Weights of a small mixture-of-experts language model, trained from scratch on English Wikipedia.
Size: 11 layers, width 384, vocabulary 20728, 61.3M parameters.
Below are experts of layer 7 (counted from 0) of a mixture-of-experts language model. Rows are named router (the router's row for the expert), up (a neuron's input weights, with its number), down (a neuron's output weights, with its number) and show model dimensions 0-63. Each number is 500 + 25 x the weight over its row's rms, rounded and kept within 0 to 999. Numbers have three digits each.
Before each expert's rows: a language model's description of what the expert responds to. This comes from a sample of Wikipedia text that the model never trained on.

# expert 46
It responds to: Rank numbers, scores, times and country or position codes at the start of table cells, such as 5, pm, USA, FW.
router:522487467513480471488484515531530514531523494485512501538469488512500487521491526497473486501489501487489521453509533538528505477470481493498522507479552529505459541485517485494516487494509499
up0:508480526497512453470454467493534482502471478515487500509504512499479503520535448551478471496467501494531472471444516505504522505513501499488502504483505474524506541462477521527499532551516509
down0:497475504516463469472478465548470542549485451496477540494531486512465503490532495486485514517525496552580505501490475531523504507482491496495438539469493482496520490505544565477527483539514501
up1:484524485502463509510496501501571547464497517511499472521546490475519486466500485486455518501526508515484485508487495527551515520477488495467503516492502502559490519519471482484510506521484474
down1:487550504540481526481518537509483508465476504497487499512521452541556545527483524495534477450453499536452528538496491445512516494526504515473545485552467476503507520486501473481514462519502503
up2:500475462540528500515522503489481463494488493494483486571518492504548492524511512521508492532526501491485517515509519499487534461497467516496491539507486486498485518491494495505478506501553505
down2:447505486525501511472523523488513488464464541515543468483519517507510468495496436489491517523444500473548515515513508486512499493494489490452497548492496485493538481501541494570483484495554489
up3:494531478502496499470516492523500504541522471463517493479499491552493448489496533526523509474471475473476478425469496513489475506466486483450478496477502532491470480521502501507504486508507497
down3:471485548508513515502470504485475454455492523507505505490498503503518516461505501536505507484492512502537551489501513454487491519529503541491527523529556495468482500536529548517475499538509540
up4:499494483488493537513492463500481507501505490436478495528504542508574459532511497507474516504539516485503550522486503506533498446508575505463523540491531548507490499520497549490470493504478542
down4:508524519520488480483495456509499448493516507510461481504502517480482488492490474495477549495507469486427531537506504474497525540506510440540498527496470506523473502453487461519472488498475501
up5:466534541551513528491530559479500486576509507525514489518497520496513500520499489538484498482439503500451478547465498484526489491486482474471495512458489519487509526518540495501516501490569495
down5:465493537500512508507499501510466530511472550424508471499500503530466543537515549494499510486515510495524493497511472539538489537534495530468507490524458499493527529523503469459488475501493512
up6:522534468506467459496480477495494497557488499483491494493504549507504501518464492477444475494523546526558537481472488525519463480470507481464469520494502470538462491474461486516491518472468490
down6:488520540462522518480518524466518493534517489521520474496476488494506496496478528504498482486478519464530517485525510486506511497498495488496490526569501516483534478475565478506488552512436515
up7:464451496528503531450523499461504483470462501504521500523523521530506484502460472496487459544505520475525450501503483510465505522476519502533510526526497450508456526520463500496480499527483467
down7:501512531553467537546507492473503513525509522497525514513537490516489541482488481515504470518564508455486501505519489510528465468497464503482502467515443487503524478498509469546501429511461535
up8:476523488516512499480470485513519524504464515475520515447464499529486494532511476519504502507484510473426498489474535463534521510453493494497542471501523518461489522494491466481529467510478508
down8:479501513489501542548500543485499506518534475546547460485518494501504487463496509529450483504466516527522494483511500481491520487547548524493538495529491545521503495558531468530477512515523487
up9:519481475516522546497549457543500456508494448498533476504493462503514476507510509487520514539488511502508483518514497518521497467477535522527573508525488482489509519497507468520496489470502470
down9:484468517543517498500517467481485458473457468500490521513489501487484475503566466479485536475489503499533482473481525510518495480493499522508486498482483504451475501519508485510522510460442459
up10:509506457494504531526518518442500520511503483497479484519517512504532530519493516531493472506518530507467506502502487492505508509508495505474522481509497553481561495518557516493502528512467518
down10:511549506494508508572478517529532469504525508463472484524496432470486506491496504488541521442514499501486460497486529505502514473508534514489514504520511510530519482516534524486516510499493492
up11:483515560488484511537477465455498532555477478482499477526492491500526516524500523481457520524516530500529484475505446459489503498471483437464479461498522498495501557477492495475460503477483556
down11:548498503522473429466497499467522514486540532489515509480487509507488510456458501482476509503487506502477536503454543476481498490507474526478479468551492504496515507508466519510477517464520496
up12:496496521455519506473549544519517504497494550482524467559478486519494483485524501497450496554474501520496521532513519507463522499485499476501530516449467520475497473523425562515525508484574451
down12:531478502491505474474493490511519502536515494528508510492498492501434483496500408517504502523507523519546530506467499498480549519545561470486504474479524496522483532487536480550510503484495525
up13:515507520511518518488485494500481499505459483541481543468499507500468466470508491546515511485529503532504507498560500518503440489470505462489511511534506488470508488507501496455485520528514507
down13:489521486515476469488455493496525502525499503484494543543497502518504493511499510473518532527487495528550527478501480548483511520493473479483442548491485481492460553482510444430466484495507512
up14:516510535497472471499474499491500490496477474494492520536481505508411449499508461525471534482502526500546513464531469531524445539444506517492536467515508519498540506483527510484497552508432505
down14:556498518523480509478480467489527530491514571508477509467497511476537514479527524470540500513495502525486529508485507490489493507493481530495512496494515483526458527491480534528507467488507479

# expert 20
It responds to: Digits and number words in tables, infobox fields and statistics, such as area codes, populations, scores, four, six, 400.
router:531508497506452491509502482500514469550511463481487513517490537513542460495512454501501509485494496502479511500543560489519504477510508464494460521503556519504485504521505498476513505546482506
up0:506527499486486502507486503535531471509467507513526487491488515511541493510493493488478479497459505512467520513496492539490507504536529491500487537481457508453474511481484506495493448556475500
down0:465494496475530509528504488446541531457531485504490483493498498496529498518505479526536496495478557535484519466456481525517489527540525486527513513509514521534514496472508516532462495506460491
up1:503509526534470501527537494472522515490509483503515460517552503488558518526468505529511503449535514515504436519512520492521506498495481478426455495482551484484468526464515474520525502491526497
down1:467522464506493458467476506492496482514504520523477507500520434519472515490537537479525459489497440519509460522454468497502475488509516565492475440465509509497494497515504500476526505470522493
up2:494465501528521539487518512496499493492496507522486516474484500530503449465531514520499507532500506500509476506522504504474543454454483471498537460493519495485470483530520489508495549475475533
down2:489508534491481494492520542519537542494525488527562516487463517481455497509557460503445457502484522551524481524507543483516540509515512500493492512462488479503471486510472511477499517522492498
up3:503481472497511511478475500513483519502466484534495486515488491475495512481491490480486507517504464502497476512480505535530475501538457503509552478546476542515510522527483528511547497551510546
down3:528495565470482490515502491470482519492530496513458540543511516490513471488495566464503536510512479491495507549464524485484505551558430494462474466495505528500526515490480463513478456533472457
up4:469492494482514510479507479494547444497480459464500557530499576512575548522508484477503530515478508531468523510497473468523508534521580535502502555494517531454484538521462507511489479487483520
down4:473502505485475456491530509548562540504521486512509535500511467526529515516469498487442519546505515503458479504466480513566498527514519517519482506507502438550496469492480514502466520507504508
up5:549523503512486490475507507483492527480541535511480484466455533475517531482501487521538502539496503501485502520490483477461528489511543482502501501515495514527485513498507510493522546529495538
down5:483505518564496501477463512513512539488478527524488492485499496511479480488465529483532549446452489475547497473456539541494486479516518491501544487494484481509495501543483502502524507490468500
up6:530460482528490555496545483507482500502489475484471472478480484538527474512459564550493491486526497477438510476521527562503469493475529456453491477515494503514498476563544539491494505506511538
down6:520488487509493450493489515523525500476494515502510498551473488512489533487508435498507464511539463540477535513487471481517509487472509499521478464492466431493466524508518488495500526503542517
up7:479516500469496497518518512523471506507514467501460507502488511494541476499479464473511480549489481477483492510502490469462507496563498506531524530530481513479524509537471498515539468523510497
down7:509486462526517484567470479515486481509509467520524543445504514529492566505541488485539534493537517532515546484489492471491502495500472483535502523489498469524504503500494477449494513476475467
up8:498505536532517510430488530513482442507467500546564521495435501450517482474502488492523459516507499503536473502508487513515476513483483482476523564520427482458507489547507474520528528489471506
down8:514482474555526496496503489486439501511498517517493484496463450469527509531488492542481533492499531500489533479494470474501508493547475470512570501489491515517446528482468547511489518548494504
up9:475481486537512498519440503534522483464498467548510527488505504543516508496460500500494478478479466501462505467499452468527505506498503478493521496512506508494514523462512537474571492508507482
down9:488531467489491482500529508508515480484473479524499467529493480492485481523504503492532519495514536478485490489452493534524519491478506439498496506485466484528501508482502501552542466492494541
up10:497482574502503488545516507500475511517463525478559505490448540532517496491535508526480510520483537500501524511508480459484490495504524499510516543475500503472503489491466506503501478471491499
down10:511524502511453494532519501517463445464494499484455505498468506518469522508457494491516480489493507497457473496504520505495494486464486482505523475493492478512498496496489549503486516498515515
up11:536512488508518534496504472481494501481487498489487498502488519485507528519542533518529496477539516485505496478521496495489498525466545454511509499500520475498469505483512474508494522525446510
down11:488519545482507514520493508522522483477449507488462510494435519530471542499494513503526440482497498437509479484496482512509462502541444557460500508467469437478473494509537512487467507499461496
up12:531529504483470503501520486472531495539506485475491491451528493485483456528516446514493462469469480501534499481508547540496440509548500483515527488479510500498485505495464498483466512513449531
down12:489470505522485508536502548478503517528496488502486480501499468503519536440500473517483506506482526505514473540489467499509525493499487502481536467507496459514517500524512527514522506537491523
up13:484491469497460468507467513523465502505485482463482478520445522510477488445458469480513487520540522515521459501509485484468483485511483463495478494488503532481498492502528507428453453489490540
down13:510511484511509472475469526488515488536480530487517519506512484496533492530493509494507472498481486529525478496496554477548478509520539465487521464465497463549493513500524534525541505505539471
up14:526522522535522492531486500537499519542502511508494511516515570589525504495499492528486480520494522534502478550523500516468515468512474514491462499455511480512507537422542522502532509503521478
down14:484501538510531472525485516488498477522512516497500508457522545554445493530490504487499490534487541491540465477482502509529502465501507511515505519483485511497509462480481510509479506509461515

# expert 36
It responds to: Final words or pieces of proper names and titles, such as Museum, Street, School, Railway, and ends of song, show or album names.
router:474541536497476466501500525514505453493491499490511536520496545480485455485496513524512442464488461507545494521508546519509437475476499509540509487497498522487528506514495486504498487489573497
up0:421526548475479473462499451508496506460466504481511490459520490489507489520489490505536504462511483494500514487520491492482491447489512522499561530468537529535468483497522519474488513514512514
down0:482479483539526509500484544468539523481574454504463519557525545499507508507483485500510507491533492455475489469501492515464507485489537514491497464536484460506472485475504521503494545477507477
up1:491531505494525447512484527455475523508491463500511499512485491475505510491472499499502482486501507494531456510505461487503534478486501484486482485491464479468492529472470474522520544472511491
down1:526456494482500508433538461495520501481493508512494530480489504477503541496546485466489482512500508475523491519490517507468522458500492501521511477505532501524452481482500486500554483484560467
up2:514491497528490477409477495495498517526536472514528510489479493508485501541526527437496491490527478519531456474521500503506486506507459478495545559522556525499519518518489493530485477490509498
down2:496531504521517533495497542498525483523525501492470477504516521528493511459471508535475463489481553480497475527516492511476520525507481478520474476485475533521492501478501515511506530531508481
up3:489497558505505513498526497500511457485499460507501502519491510487505477463498521464511506495524490452493492512521512510504421475473526511512531475493490504480523504469458495510484502477513510
down3:528485513476489502509509507502495507541510498530480458522547483505518516483476493502485538503522490491469499525515490464505536522472496504468494466524512488485487561484513508531462487489524527
up4:529511508512479484503467456506533520496539487486495510496448523484447455460522486497554509526518502486521509514523490471502528484491479468490534537510494504488561554493511489455521496523498488
down4:494501545456518536500510459481523497494511494519500494492504497508467550504484508510484467490447485504536513492527496512498553501496507507537517499443478490547493476489524517486499478503481469
up5:530479506446471486507498501527540476499489483470463500477491513476519512522492486489513470523468513439509481513513522517469502468496533548560505518458458506521481475512458504510513491459506469
down5:468457466537474516533467473506458553472498493482502518485477509501470497488521533457482470526541504529505489529490464483480462478495532504521489481524493526507479534498493483496490514518476488
up6:509466498529521462472533482502510496455486495518515482490501507508485511504475519503475454491528463495473479449508510491480515511533530512489466513491505527465504502476526476499496491483504463
down6:512495508483495506508553507513495501497507537491526539496461499522516519513489523475492531541482529568479516499503530526501449552470500505502505499507502488485534516510482470471504453473517493
up7:487548504500499501496485531500432556469472490499499466512514551480534475488487509483467515510515493499469498487485443479502526501453483479493515531518533520496520483461502501473538534486459494
down7:544519522494497555505492529504475474501470523502495461529493470473505458492480455482513526526490534537481486534464488477483479505443471464495503504505538508476493469498488525532506531473439542
up8:503504502506487522476475477468476466523553498485459487463529534474469503545494497474500471496490539468518536507482483480490469504492516526544528524459481486509468484533497491508501554526485521
down8:476493465518515507489501495526517490474482481515546491506517518555491466497526507540518474493476467513483521509491539539499504498532485480499508493506488492527432491456497531467528501504526536
up9:506491491466502495460501480497508458515489486474540502499521508515498529500500516524517508486503502522501520507463509527486552539498491449539488463536531520506489510523522500501496471537506498
down9:450512494503463496484513512543511531473474529479505481508539484463497510479495500489530499486526462500424572521467467504526487509513496483492477501531517514461459509528523557531488488534496500
up10:475543516525480512492492499523481468501496548519504520492480500474488493508513475481480488471518499514469520518545492504444481489517483471497491472499493466543544498492464442504460528491503518
down10:524489479504540513493519438498421509528481505473462494505512473510492460487479508523517487476508493491482510480500505463542471499488516507490478500539506470445500486524508514489458502544490471
up11:475458511474449540520475498538533515526453485549510499487542442514504489491481535539517499502495489473498514497528530481494488473466492517501499533495519504463498512483462447564515482552470499
down11:525480453514491490534505503507538473502495510512487493444520481461518495512495478498466505475467508500468525532491512470480455500480532495470493541526516547471549517513517452478516510492483500
up12:479479468468518497509478551488511504529463509516484514462499500502486505500512507505527478457533454531495499516508521490552493479504491508477550490493444489527474511531471517507484516525489482
down12:497498527473499484460497519534482478497499474535505478521485479450502483496511460503491537505512501486451520536464508515528489494505500528520513489507475496483476512547515497479482460549447502
up13:521482488521447496493468478515500556454505513535469511523477494500516470479509484519505547471508483495487493546494485487487517467489497497445477495470486485501475529498494437502531494498512528
down13:532531532518486482481449547530513510495520480445486500514506482536502525521496515475438537510535471472482531519520502491496510529489559473450522510523495517513489506481560485543477504439503508
up14:475538504510455481459493504550504456518486519489492493491504543513553514499490532486527463521534446524505499539502470519487536507498510472491478536479493530501522513518516504503532474490511518
down14:511526501499485495545468512517516474518508533494502466521480528511444542474506491513521446531472531477495497557448432488474508516505496488508468522522458495483561480498492535523515472480486495